Weights of a small mixture-of-experts language model, trained from scratch on English Wikipedia: 463M tokens.
Below are experts of layer 2 (counted from 0) of a mixture-of-experts language model. Rows are named router (the router's row for the expert), gate (a neuron's input weights, with its number), up (a neuron's input weights, with its number) and show model dimensions 384-511. Each number is 128 + 24 x the weight over its row's rms, rounded and kept within 0 to 255. Numbers have three digits each.
After each expert's rows: a language model's description of what the expert responds to. This comes from a sample of Wikipedia text that the model never trained on.

# expert 17
router:076101110121114150149095107102098110105136123135122104110133119129093127155134101131074127159150148104173135098113072140144121138136116130091099143117116155130162115135098095144106140074098132122131149137135118130170169092131143142142103134113117111128137151102120103142137129155119136123110147132122135104119144121137125141165165121154117076122132202115137154108136129118110167105129
gate2:110080129111120144114126112105165128084109108176092136139144154129117138129106121133142141154176134134105143147109143142121109144113100171138171109144170141124091123104122157126103100129137184095177104136145116148121152108082110129091116136091112127131118113153130122140166109142114100105119115092119113116082113157112117161104133112103100109130154119108135150134093126133107123162135
up2:109145173128140119108078137119105114099128133163145187131114136147099149129105118152141104159074118111115122110130115141136126136123156158103165100177190138137140118130157103100136127091139115089128144124140179144168136096115125103133169135124126132189121133111143128090107148137131111099095123153077121114114141115128191177119113123120115128108124100159129113115126126114146173135110
gate3:088129110145070136131101152099128163064118127128157132102101111149118145137133097136144124136124155140146144089120147152118124136122158128144113126159143124115122113116128129139169120133105114103140116117153163135108154137147119089135093160087123085156109099117146169147123137153143116122137122116167136122128095154109127105129175130110101134135154094108146087155098103138166131097170
up3:143103150180128131099094124163143125109123152111134092148151142137096108105121134152130114143137091195144154137123127164124106105122094116127126099103115149169123165207139139142126152134157108179122102155153121107171127095105131138152148097163149125118115116140119086117137117152138146164126109101148131112122093142088108100074108126095099128143141121181119132124119142116122134101153
It responds to: Institution and topic nouns

# expert 13
router:110099066115121159163120102107127129132121145148111131100152128123129111110161094110112095102136138050131142109110108146141127122137158135143112147101128082138129120132143084153179140096137095093141133116165146118156125101123170173121125141116114137149109109157115120108126152113137113154158075106148134120120156146093105132163155147125162112145144103134110153111164128124124140127172
gate0:134113088118104129123194092056110116138110112132133106136153143085127113112135100117134167104139136131126111129156113171142151114109117121158128083105164131137135144141192157138097129092125153120097082115155115161114098127115105128115109145151162133113150152124100146138126152140122111125182140142117135090140121135115160105111192123153100143133148102115133109082117141169125115120110
up0:138142121177103140121086114114111178173111112081123126170122141093126123111153119135108130166102131130126136138135120092091148158145154125171136202153102195144149128136162069103126096162102071172105126109122165087120125121131113078138125142141104119142153153131139134112123156111118138132135136128104154132138102081128137098175154131156112111123126187111105110143132138151095107110100
gate1:111107109156131124151161175115137168103128135149108112123119125108166163096163129090141130127133145137119089097164099119173134158119093141142155128066092073138114154122160099130153128154092125156170126145120115168154116148133154137144135126137119118133113141144131164078116109125089102138140156166188140107076160098102115111135125152125130159147176146094119149118147133167145186128127
up1:116121150155145134099117150125128149102132122098148158145097090126150120107119144152166116142148179117115126074178115080123118112105132147119149151170115164168091112135080131125149148110113166130121068157110103123128110135134093124150148115124151151162143105096119086122129125111174143158121100133120127134132124137135150129136116106123138158136122154119111141092155092169129074086117
It responds to: Word-final suffixes

# expert 22
router:173113125134105125145095101088090119137147140110119122145147140123134091123166065101117145122148125113152134135127104146103132132136121156090143134128089149135158117141149150120113115120142155148107125139103116120129169151123170096160134110116098100125098159111109096170129137134153162156114181147128112124111130076127160098126156118132094108102127152136128139101153116110162112121156
gate0:160156114104160125103115131103113127157117127186112107085120142101130138149147119140139136173099140093123140114131192103151161108110108104130115155092095141153103139119139140104132113095142143154135108141126097098175124157170140122135153140139134143149122106129095159164113105122115095140132123133142120126187164124131155128096205120119124166105126131104108144114150141160121125110154
up0:119135152125094099150182138101127124178169115105184090129130114111128125111139196122131117093138123108118098105163112158102101121120135104102147134115089140114095103146121126120139110113113168154108147170151122139111105142120156164133119147113149122100182177107153134103140132135138176169087171111110142141145101083113136128148137109154122118121131151175139080146144139163150146146072
gate1:130111120125122105142194105089126153111148101175139100123098160160125161148127119166087126159133119157148155088157126136143126129177114112087118101079120165134094158121133184145109158128145137125133127134138154150194135134128099150103090121125157112090143083134151109110092139115129135146147128108132145109137127080120129134121146127137129128132087160113127101116120119100160098097092
up1:114133140109079111127154118131103097133127105113135183137085131127127116107145123089122143142122136085136193175076121152130122100091145130153097128173134114141129134174145133145167125126126163107111159173133133105145107117079125172156117136114137191084135163110086145120131099106170055125150111111082136115069120130145126095106121107098088159113156077116125132088139147119095149146119
It responds to: Ordinals and superlatives

# expert 34
router:124131083143143124182119127152075137161133109103145130085166132125135120123156086126116146143125158152118113146103148131161108146170161109111140158119133118100126096150182127116148105133152158077136178118102122130141142119130090134116132119131136160148153091078102156074151178184165139190125119138134118100109136116139093142121120123146121137130126132158115138117146159160088139103150
gate0:122093103160130153097112125139177144076087132111120144105128141133159101126154108129153086145117059133120152102142105105141127116110127122108110102119174123148111099113133133153098151142125121146153121143161100116128135133143105113090153128147137127157145180096142136107112107128117148121104114120114124076139131149099117107108152105123107122146132117134153145166133126101135138139051
up0:102109133114127124134134098177182145170159150160164139171138117125111131157144138162103144089111117106079105116110161127112107128151097112138145198126146111141115124119122113137109088089158163147143089123111145112132128103127155148135179133131097102128147101142169114094103111140162166161104118110075142116116113144113150148146128122149133111130122129149149109155125117137128133122129
gate1:142107125106142114158131095172154145157134165082088120106128169174116125136155110113073135155142106100117147152146129172130104178088119158134118117109137129142127143165131121128152158125115121170127127070148157140118153090165123129101132140067118089137118168141158136130153130160137107121124113115163124147111124164124109086123187138153156129146117138130152132122096137153103118109132
up1:147097103078138123141159112154145114102134152105130162147120134137166065140111092156099123096120146132114161142120161106114128079127121106137074112170141106156122134098153084125115135120128139155114087110127153101115140115179111115072128145138123158149128148148106145132106154091093103158153128155153150126105136138122121093142141155112144125166135118124121085135109202126154152137145
It responds to: Line starts, capitals

# expert 12
router:151115057149133166125103103139115099165136121111115126103142081148131123119182120109121106177154133142079157119138123154140123150123123138128108113148099160126128119132127114118095105136139155129118106127119137104110110137115104181104125133112144097157133118160105124134115106130133114176150153144165099104131131148117119118112141104132105134136167140138121171105166173145095116129152
gate0:157137039117113158121091096129127125114125144101126140151097146113100087139135128136118120120142153114142149148134120132135123126135146128100117083122144104153115146148143089107129122157100100130111134151097143107143129095173140125110151159093113141118161160166130117128092123157131127106125127105132108126129125156114112170135129138153083105145136108088119089133120091129157125158124
up0:173129207144131124136112173116104133118168148130145141124124166141112132151117082119149098150130095126088134093154129103111150130159168137080148146157140122148129114123115123132119110091162128157111128144168103138148146145127131147146109144126131103091102147112139149108110163136151154163159127092164157163121106159164139112114125187106111111102110078107121120151169148120126128100093
gate1:148113110115145116174143151121123125132117137128141106090106138107102131146149102140140106158099139149158115161141108176129132129135090113182079122061090093093085141112117128157096122092114145113105101125159131104124146067108123118101119160159080112102164092129120160138121086102107135095142130123122176127160110133151104123163131130130126106131158089107079122124141105106121162134109
up1:163122213152130142072123077141102076157176081139151151111148153144122089119089092087141136148136140115119123138093147154143092121121132159148137141210102149090180141103087165079180090138147156123105132078161135112113110125132105147134146117161145107138146121112152151124110124115146138130113115124130097091164098113123178127131126105084131145144127111159100104127127130153110113133089
It responds to: Inner pieces of foreign names

# expert 39
router:139140121146132160110125112116126080123134136117131095117134112178115114125121124101116114160153160126134151118155149111163125142132130140132102106145095142137128131116180096141100124168123112115110137092114124096128115121124109137140171156092178169140091117094132124112114129155131134128136113149162142138136105118111113156125094161112136160155096128121111130110148168142116125135141
gate0:137138155129110082127135121143110112089130135145141169164126114104111130140131106100123143130150133142113160120170105097107178138173176120160092084107119125135112171130113130091125097144126144135094167180150130089121096163146121116077130091140141124092141120135121130115117156126151156103154149148145122153058129104131135151173091154148121156095089106141073114176147127166104148134136
up0:125169132100111081113129168120137122170120110126135149117147123145152120155129140103142127139141139080101104132091120126111155130134121113156126181151146105117146117125100123149122103123149118132180126142153148162126113137157139130116119166143123162143131142159165127105167099107120080109115146083138136126114145109103139090110113129136092137157139152099115096104104138172120165120122
gate1:154117114150070136166140189165116155117103122111100153133136131092126100164134117100156142164118134098124154133140153104138157088132120096096100185074081112123105139122134093089123100144128138098144129124126124141151076143131136157127122144143147183123126121133120161121131095118120109100113117081119123106130168132123115133132084143145176169153114094115121140124120114173125092134108
up1:097163164132145112125112127123134142124133141108117156159079100125169108133148094156100106094116173139170172134129151095106139130117099155107141174208123140108105120134140154178099155110119097114129117104151159143131141131071136106164112143113148158129158134132147127092108116119139142136107067113096109100167114089120126139094147145150126137166106151161139131162116159107150173117159
It responds to: Personal name starts

# expert 0
router:085126091081128177124115115146120104148128135152121132129172127153095095117138060099125133151179155099137138086088142111142153123091115184108139160124146154154133143118116117119138095108137119108150163130139143136132086161143139115154159093106113163147092145130150106110127128127145102204072107110138109120142143118118128155162109111100142090086135138145113146108134139114145118117140
gate0:187142145123132123138136091144151090130125155157146167135186136130156107137148109162128155096156126144137132122131114158127180107132140146111152115118100123143126151061130122132128098143121107146107106149168141123146139154101097125129141143154124132075160119122101123108163139154181110145176129136107121116132133129128128121098107152127085115121152125133140136117116133171117100137164
up0:161098110131148087140120138125150141135128143132120100117072120118137098134126083145132133145083077134106139139102117127111125114189167145130115165138103158124124119123114134107163102109116142076126118149089152087151101149157129128166102145116166154145123082154135185114118136136101165150143092125127128094148171120113155129164078115121152145132154112111135143188168124146064087146114
gate1:147127154154164120181141077136116156127145140128100133181146139111149120100113139150144169104153111137103120131140151156159178134140136179138135130119142178152106160168090149134175141130100132140173125107167119113137190171064102140126165114117126080169130122137135143130106103117127124121125107160084117110139133123158118115136122107128125146126124099086153150157160146103131122130108
up1:162065089065112127146126123118145123120141128153122126138152125109176107141136122123154147086127117093132151127123096195160130128086118138127151140183091112142136152138116143111142162129112159098089156135105100144122121199129164135165123109114120114129125109078143112161168112152086165123098143153117106137115151111123085138167107157145113152096110172123108170103132077130113128116135
It responds to: Opening quotes, word endings

# expert 36
router:139124120121124133152127122115114098103155104167130147120123159112155112144140100078067128134145142177123127160151116190111121128118121144103133132118125118113131128130176078145101133127117125130126111143156141137147151159138129125151109106092166178125122146106144122087110154081120115158159148184185156154130129171128100124129133104145126138133170160121080097108101178128120148122134
gate2:109125118137150166133125127117137111108131131138155146114134124128139087163117138152082098178122178138110086099144119153157110144171082131160092117065138112103103132133129088109146138139184136146120115130116119143124143122126179122129117090154130163151104131104100117112118101085190134172163138170107126167134137165104158141085130144163125141126136147148136115100106175145106162129117
up2:142143126111104131133113122116113109107118116141075155127134121105141151172119141143117121114126133114110115120139092139144155111096119138113146141152171115136119169107137104127094140129124127121137104125134139103135091145160118133106122109169169132087147162155107110125136171125158110141121146141155139087150085123142141134151154139126127166106156155123109091123153082142098155144122
gate3:099140103124107149150181166131075121117140096142112110119121132122087118132161133116124137153083103137154103156136144137155118117107132103070131137115145133097144134089108166136136116152131111136149131109089105135135139128162109100163078144095119179109139111134098123167107136159127085136125122118149117085105144130141113117165104153129122117139168131150146126146117099157139148169116
up3:168114121169123099131122142153172087154096132114111128137121115147130153099149136124112125111150127119107171176135120150087147097142130148104094130154129194129108151158131111161151150167111123120142143172153106120113137096122155132087135131143114117145139131117131130117146113159104141114138154127117143147136108112106099110137112158109122164140083171144157152115144102091117118162095
It responds to: Time and life nouns

# expert 6
router:166150110132126103115123083135141119140065158112123110139139128142116076129171123108130107123147174141146117134131144124128108125117124133117131089089089111110136126166139118125111133136094116142148123134133099141110148159126139149131089126135109112106091103086160107086145092117152107127107089134108138136154154178094125151120136147115092159124132140138115132075152156127131153168133
gate2:120091128122154093124129158141126155079139158109107121141134142124170118146119137114116110127075132119099164156131129115142124112139148147075132086100153143119108105115113113105114077090154156139137155125093123135136127140127140132146073130101145174161151135096108096144168130125137154145090161108116129132122165115126113153125124130100127158124121152124143164080118080123150116133107
up2:143131142109148133197116128149123091104105123172122089160106159144158086143092121152100142136077144118153158133142130133112166119130110116125153115159202102119115120145109144110147126177120135122146127147149095121139163106080138116141113140093136122166133094126161112158126136143150093134151160120137149098133117127155171117132143126142125154146142143152125135122142110124129123151146
gate3:173163132168116083103116112119136165172184086151126132146110097177136117097115126139143211134175157154145153112135126144159141123159147179096121128118107120121128131140108127144148142165114121148159141143141110115143141129168106108104149121141139127160102099139130142087089098132094167132125131109110125170090133153111130082110135120097113142071149106108107101145120150127137071112143
up3:120106103130104157124115132129091106093090117112156120134129085102134132094121123140131129170128120144132173143127150081158118145144072133141133130142154167130103185122142079153130142150129149135170128140111106104099102107099102099118117147122092145107104111106102066155143104131109132145125147149094124107114161146129131114130106134138092116103107161125115128131147127097117116099080
It responds to: Years and places

# expert 20
router:105139117140137147146103122113111143149139133125146138110153103173097130119169103129103140113166174130119109093128144111164114160156138164133120128112111135140173081137199092127116112134089087117147116111132121131189155098114135167114113150116138147138122118126117112123106114178145135153117129178151101118154103108122119135137122132170116128096102146134110174098116114143128136134154
gate0:144130155138163141068113091162153096135155105091134142098159125137111142111157122116118196106113131144135147128122126117101121095132157156136090152152081166098134111148131133127133164187108126137150100129167169121090112132125124124124119144128128109150136116148118086150161134124127120150128130150088115077078149098096104139123142102098122112101140123149121109194131101099130133127145
up0:096098151115125066106092156132119128163071125118136108162102117110156095141140112093157099105109106174123109141115110119121138161157135100099111176110144144139093139101139141135155112099149137131175088143127101114127096105131096144142121141146143133154141127129146142119108131089102132139175123080109131080140080135094176070133140139132118141116094127132092172142126153125151180137153
gate1:144084093088150122116155142138141116086162161112119120162157133129090028118125094123123166123100168127106138133110125119136113149144077152110107140112097124157136117120144124122154132108145117140145119139141159062115149120112132144151105098115110163162114130125157143134135172110155119135167124100095123112164103122148104169137125119146099099089126124134088124143114071139154162121097
up1:100108117143167135134138137155129124122151144137100122138184156129117124102165141134132114153151134150142138116074123117145122126153119133149122143159134132141151118191114103131160121147142165118113176103170084142133105115156141089141157108147104114111112136088138119115121130154132140086132101162110110168129123111089151109134155099162140107140089148152138117179116094094131111108114
It responds to: Prefixes, in and table separators

# expert 37
router:088120074144118061132112113134143136141131112134133125099136113142115093146145097132052135139168160063128135147077136121113076146126127101136135116137087134142116148131124109140146134149117090130155155125158098144150150085109104164154112143095083143149138119120154125100115097126162101136079164136122156133121132100110127150107093107090117113098106127100122108095110146132105155116165
gate2:130131078139129133194127161180106124127084145127147136145108187118121136122140137157141108116123117144132137120092151140089163136123115117115110134159144139090114107166156090101105163118106136105103109108127122112114096104115126160103100115114117114144164113127125135152153072114111138136148112125143112073122136140092125122139166132147139118112168170140124138181113095128110141152131
up2:104122079154121115195148196138124123149137139134156142144112202119079113075123117133095139169134082150153128162089133138102141137109170160124144144158165145090089119139088155128172162132125153133113111105125137105121124116164094141149152114126160110163173084109126110114101116121132186124146169135106125095141155149186124092133122075096102121148125146151153165127139129104130169129135
gate3:126166114151150116150128106123137121147111086159147096155146147126135126165143111143106128106119129144170150135067124108147102089131161144114187127142130101101084100125103143107117113116130109147105091123143126105134172119115142140109121104114114131113115153149140119164147128137157096160144111097130138096141095130140071152092152102124075135111127109108115120110135138120080101150123
up3:101112145130111147111136162087149147139131135111135158123133116113112091111124133139123130139114096118116124124072113093094149115115119126149114156132079185137152146104152139101151143079119129081138135114129182139131117138133125105112142142140134171131124120161112114127118142126109144139119124110159123160138089178083151114138125092138160114135147163132120090090145131098105144108137
It responds to: Digits inside numbers

# expert 31
router:137144151126115136120098161107086088118114144159107149105138131182122119124112102132091153142143126169112146110118133109156111149161095141083163144154147121131113128126158120133142125123114118070161179134144120118120141133140104156128131129090143141142100094125139130125137156132159154166140125169169082140092121136110147134164136095098144153139132181141110128112168149123112134129145
gate0:143087191080097148136154115099111129082125110119127115103118142122123150120118084090157106139121081135104118152132084126103119080137156154130146108098098102114183090121154183129127139121126137126117167160144128118143117143122136139108154108123138099135112126117112095103192130109169136077155097138143157089106132122117119163086129133126174101113117137125092110185129139131127136114089
up0:117181131133161110100106096185128138193085159136107091133149154158109117132129130163096130162116154128085124120141123130128120160137107105132091208142138149159106125075136067084158102098108151132144119096156119129169123126149121161140129157125087171130152152093183113108115110144123109137141149128149120177109151097154093102148129119134129145140172117135130140105116101098106142132138
gate1:130101098100114122138127126087146142086145105089143154136104187134122106142162108118139111115159131138128127101130096111160121122097102154105070133131103100128125152147147142109133121139136154122095153155138146126089138140097160149172144074156152166120119144109152125179160117071102138147149175102102133101112172114102174164126165122129087153111137139112151120107147138107107116136135
up1:120118156126097121123163129073126117145171129127185158123158131145094143112115075148133101127115138097100137136180106097109152126151119100147102133192113119107108172107128120108128125161100189158143148171154105091136110152172130131136189126097098158101135137113124136120137132136163136124121115122097164107080121095091088125089128122163175125178137102148148157161122115156092163186102
It responds to: Capital initials after delimiters

# expert 29
router:140064132147124133128140107099121120132109154165127096097159132123115123082128077114137126108129137099095078119116137128142141146160128140124144106125129139126109069103183106132121147133129125136154174149134134116091161105114123161145156114102145170132123125114133137102104135153160126139118137168132129124122131116088142099105143101134113143098140147090121148106104121128120132149109
gate2:107169148148058120153153110146102139097110104167154168144153160101136126116121126154100098127079101163132123170130121113148148119109123134089172127148129142068118114126115128137168078161131134102157144136132108124114130188117147124136120142119128107108146119106093141156140134143165113116146111111107115124109150151085126152162128121115133100132128190137125145158097096143126138147105
up2:117153139098068097147084112147126118144103118166088161121162113139089111119124141119093156159113115143113108149151138098106136099131128111116150125146211136144130116139125133107170119123182125139146093183165096104122155136122114133101109116123139133156128093138114130142118103116160150112137140138139119117089088156114137139126154153132154088137116134115128109181119108133166129155124
gate3:168126110157121090131136134086143147096120170166120135146095132100126122139107159092096139116167155149186162128171133117132140057094134101131127128112113078162103156138121141119164089145103105154119152127145134111121160098106141152147110141114141138172094161145126128079122144105130144157162161151125167150146150139171150134114152150135133132131104154080079102141151175109150127148134
up3:161143147118145105136167099131179146100160093153120154119109132125097152150159119116146126092097094156170079127121134147116127125099112082089187148128075172086123107067145164137161105175134122149125132129131115167134115135123134095120124154116117120151118128134101148125164122153135138144117109129133125127096147100134141150112072144129116107124134102142140152110169142144121118110094
It responds to: Standalone numbers

# expert 16
router:137125117129154149128081111097140117131139121137138089092152114140111124142122090078106159112145139128092121081073129148168122147168111143123100130118128129127117133114191114147132104094096134128145134129129122123134143159138109138128146163110151140123121143116152121127150148123170124141159127160135093136177121163085092109130099146145115122129103165098131129092152140137092151130169
gate0:145094099124136128135134142129156145157122158135100128175131169076132142146144134144121151139130118142102128092142130108127145117129135095147139157131147133121110108125083116135083156132079135128166138124171097154151144134155157149082156122132118122111083175158143142125128163143150162121125138149183075113124119118122129105111120128143112136136124141164063109133114136126119148114150
up0:084123132132147113121151132109152101135122137119104100145119135129148119179076153135123130142073121170124162111104166196105177145135124122102128157107120087113095154189132134153123139131111101126073151125113134154109142163125077173101138132088082081111103067127119178119166132158110123114154110104140097087172177115064113160151104124178119115131138114133092115148122117155154176128096
gate1:137091147169093159116144125123099139098149083085152121085131146157160132133126133133087087152172133099108123086154138144108162132118134136124113143123119125159174142101130131159144154120145098126119137111132123127115126152138120134136140127126135176097129107116093149109097111158140098153169096132096123158157117125108095127086131070096178117104152120159112105111127127088117173120126
up1:153112182095151115108106115128160115120141133078107172120126126127187159120131169140121144101151135138130116122083151147135171090120108130106131167131132131139116147133136149139131109125160080156166137141133154113148126109141145142145114144123164110164123147112181111134103149121092117116111091100120154106126146087099156093126108123125130141159119126112143134124144155147172147171139
It responds to: Of, born and infobox units

# expert 1
router:087143155149131102117120154126089118140104149137115138121131046161100130123132103102143112146162126108150131092117084111159108138144117135125096142104182140120142134177164112098129116117112176117162104112154153104152114096100126158121152111139145135125116130117145121109114148167149079176141098130149107130158100106136121159149158117123115148144130148123106142153142116107113143127144
gate0:171104148150148114106159122135094151124157146168109200204112120080099149141138121103066118100152149119132109162116127149127097119126105112160161062098163159101123130143122125100117130122138145154119098120096129127134118100129174137088188133159147138150168176106141151141094110118117124093119161148122108108131113103122105126122142144114147130142139114104112140161113118126142132110106
up0:108079136171140148154137126173142086086148102068108108092114140090121077091111118144178101154152095131128106118128104145121126138130104112134160239148118149139140092126122128160128156132145134133119129132132101137128125099159126075118092131159103088106086095124185126116145135095107094145091115165141153149126136142105150124090131144112127139103119136158147131122132102128113124121111
gate1:120110140128089121132082092133085144139159125085144122160100136116119089118093119105129130102129141108153099131128137120119089158161143143097141177120127086147148090138100116143123117106119114101117158129139154101125145111137136109132130143145133170145122130106113184133189162155155113135154120107164130119112122107132099116135083119106133058115100158104096152095093127122142142142152
up1:159113142143183146158103101092069108091164093140129166141160151114091145149134114160125091132154089141115119122111172140117111106163119157126126139174141128112100111132152105113136109154127156141145116130157105131108095130143128162120135088159138120150119144078093120130122097151110130177137144145148058091116112165091155190090159072157145108134096098169178104124136112135156114119159
It responds to: Commas and closing parentheses

# expert 9
router:087138116119177168136130130154138144143116133147108131089116150158107107165154071125124171139145157158128095157124129104142123148120149113107112143084110140103150083144185093160071109139072109097158148130108103161109132137124132150155132182104127139122124117101136132107098132160169130152173116172165149130099121136109128114140147084129110141131094139106126138116150129101140130181156
gate0:116114116127138160154135132152146180096125138127123121077170133155124115107186106084114131100145151134153153163148133117097145111113121144121131122136156159101132114133155104128092096127146120124137109060063152108132096096112138131128126125122162148122143137142088140100122138152124157098149057113120133126129105160115132159152140102113130107162123141110142123110140104145119066102130
up0:168101088102160106132112128132139117131137106116079059146116114143121077119108112134154129129144118192103122127140158125129152103100091107110157178120146132139125147121102139125121172097106143111102158129124152125173176107107127076110091157108129136108113127108129127125131128101156110156085130117124127134166209130149193153123150086130136090116122129113139098172111155082155088148150
gate1:119122153152134151129154153093152154107089179125094128103149107100111144155110144103117130141170140117075137161169110195107095137104135094189124120131133099190091106126134107145166120074101132151097127109103130104121115125124102079132124139096120125112126130142131133147113139088085131179149124107143116154109102119126120120117100134089106164128157196098134130121137114114089088108152
up1:075061121128152119137186107144123148144132136125098133056109122160160162142154100164103119093152102117108148146087144140107148106169158127103085082178145127090147139119097107145118108096141132116104157129147128144145138127185147135099099152158102157160162131125130178117103164125119110166150112139128140119151125157109076152147145127120145116106130155104112133129134148090107125135118
It responds to: Month names and that

# expert 24
router:144145111074147147159150146107125122091102124142160122126109129167128103136179106112109115123124151129155127128112125141139116111119115137110089118117136092150108130142170104168115149143087130140130126104119125154138147148160174151184130106162129166135140134118159145109116116100192143163129127102161122146135128134138144126098137105155116141115116161129153102055129095144113114133156
gate2:137145124101115117135109145093117125123105133153110153133131135104137161115140136158122160114140138162104125109140105131162158109114079158125129122127142065130154133118110144139127162111116108141150118100131135105130117148164162103133145094095105150133104122130114096142117108123143108185124173127138097120117136164136157105121112085131131110116141122085124116123148083126143126108132
up2:129113090125135138136131142142128119100156094120114114095140116102137120147154111112101124082138157152124093135142125110165165099112118150158114175119172108125103102117152089140123151117178165138108134111106111120111103155101144127135155115160139100171109152124178169149123116149133118105106131152187126175126106153133122064133155104151098103178151125118160092087122111103159104131137
gate3:142125119139113131134138160121171141089107155170133139130113126092131126141132101120145139137128113115101143095137112127139129124116122111121108124085102114167072093150111142129105075129096127153122109141124115150104107137115136105135100122084126114176114113083108143131192125119166144150134139123077136193095116116158117122138055108118105135128123135152114133121153105153125104133154
up3:134109103109117143144111126114095158117114112125129152140103108149131137092074105118135116132127129147114179109125105119141175131130119141129105161132157155130153132120120130087146161151130108132140125110165168110139106132129119117078161162078135103121111145160136106092108126075107090109144143120154150127113148133128129148138138103126110097162133128094121137141111106110116063147159
It responds to: Past-tense endings and prepositions

# expert 4
router:154140107159138130132105130112137095164169126137155123111112156146120104135164095120142128115144130142129143103100111127151129149140125145123102134108088144151136122176189111110125107138082103097148137113145129096151162134104119178167131134154122143155123134115146110142087110146181095170140146180152142137123121113094122133118121115131115122137120143101118137130149156122132115115140
gate0:108121147118120134139137154141114118199152116138114121116147148113149090098118140135066130157144151105176123094122151121138133130127153140137163115096100124116159109113155120069138119115145118131146070115100145122090092106160153138168133118087095153102121144107125134108089135151143105153109114073040157173089124111126141074104162142132126112114130132144148153097074132137157107123144
up0:137130137152080103128133129167105145129105094127089110117119120139084135172149101155137186106109143126119111100123093121141150143139132153101117192139166071158112140121090148137110132109124119099125111160163071153179102103120146117095083124134094142179134117131119125116161110129124104120099128101164113128123144115122134140156101144109129163138136119128130164100130150125143104133115
gate1:134147130120127123121116107097144150093126135146138127106063120127127110124191106135097162142135107132169111133142121096131142126136091157151117118117129115124102113128128107148132124102135116079138101103125146142068124153139124114166097138170110139121115143127098137092106108135124118109143149108109122111095141135104165092150153177161110143103154151161092112167129117144100122134106
up1:136099129127126086150123155115144128147138142119159129143113120132153158131151129108164144135152090135077083148148154128097153091161100161168097140209150121170132143135085128146154098133115112161147141154123091155134169124118154123068155105115073141130129116099093113154147095124122143166128132129125077154116108130162122133122126064142133161127149133096131161094162124191105160098111
It responds to: Line breaks after entries

# expert 21
router:126125116138149131135077135122116118149133136131122154105119111152133111134131084101118147113164157117119113123130126151143143150151130170116111118107107120146159108164183105126112105131111107111111143111147117121123147111105111186126160163099138145128090118105148109120109121140166103157141123168154094118130116135128126124118154136131113145136132156124134142090172131141114142124153
gate0:131158129107154094118105121172131105128105155131135109125171150113106124107164146135145139154130147118120154121170197135154118104094124108122177146173139136109088131164100155135076118152132131112147124146123124105149115128117106142144112126156155120087137115154153141103107114123125107098146089114147102126148105146092126134116146146158163111125110150134143139142135157110128140116167
up0:143160152161113152095122109112119178158129158112162136144142143170118128115128156079134171135149076156135126093134138144125156165132151120134105166130159124126105095082154117161096112072163159158118088105152111130136121122167177173178129115070149175111081170104173136119114136130151143142162096116098130095159094068123144118111114118115137152104144085134127107112088108130140138097094
gate1:096134098111134137135128161137149126176115139149127096124131110124122123132131086081105140127164100126117120133125113169141139107126123175164158134126129149178133159159148118122107126119116154094133169113112118146155127132131146099168089114132113159156119113139122108131163185154091136168122159109143145124144161067119135120155121110127174065133140150111121134150099131118134159114187
up1:136118149118118127128141199102130178162137142144096141117111149092183135144119153133144118147115118092107141142099120143122137094137165130119135133159100117097119112098130112145154128102120101164118109106127169145134121102129104123132116090161100141125164143128150105110101115165074108125151150130104134143146111160130131134167144142137164091117131140081154130116141087119091146140128
It responds to: Locative at, mixed

# expert 19
router:129130137100110149137126135099130129079140127150125131110184074170138106158132106120099097149165155117084115130093129111146096155140119161103134137105141146139138116093160106111143163162123125125127122119124113145138163131128129143161112113053134162126137105066129088145140124115118129132115133107141104125125108122091128128142170120138122121123087159108114125110162137135134152135135
gate2:138149099127111133138120116142125102162079158161122129135095175089129105116114101126083149091109131131142145136096120103121130119171116111109183131145175108105110133116123090121115137104140116129119146111095141132091147118095146125131091103101087120089190137164141133119121168112153086127132122092133108115091118164131134113148114133106139110122137154120113141115169132123115098155151
up2:133161138140141122131100119133120117139116131158091126093100132162110095135128148151084106088129160158130163148157073124129141142241138112091156093099173096101112132070118118092162135113107147113110136173130117141100134114130128108090137132113082151122175084107116107151072145145182148144138141111127109102133121143132127134146121117154107120120119115096099169102109132150125148176137
gate3:144096122123151126140109127150146163103146117153127145138145134121095133150097137134127125134174121129089131106111141127196111149136157151151105172144138159118145153113087132153108153158164174127117144125142123154150135152136133132117116138131117166101166116116086090144128136083124155147129127144144077109158121122132117144129150149152112125132088122104154114110129115194167092141182
up3:119162165110147085135113123125126129147118164133123085132148151138141161127112098132123131134129136100134163061134136130135105107137159146133114140137122181157140130117143148139159113116136137138107181159140127166123083101113131185124155160136112158139154088149065181099167157163130113127140120125139147126130161089122139118136194133153139153080124126172111100153117164122143146134131
It responds to: Descriptive adjectives, abstract nouns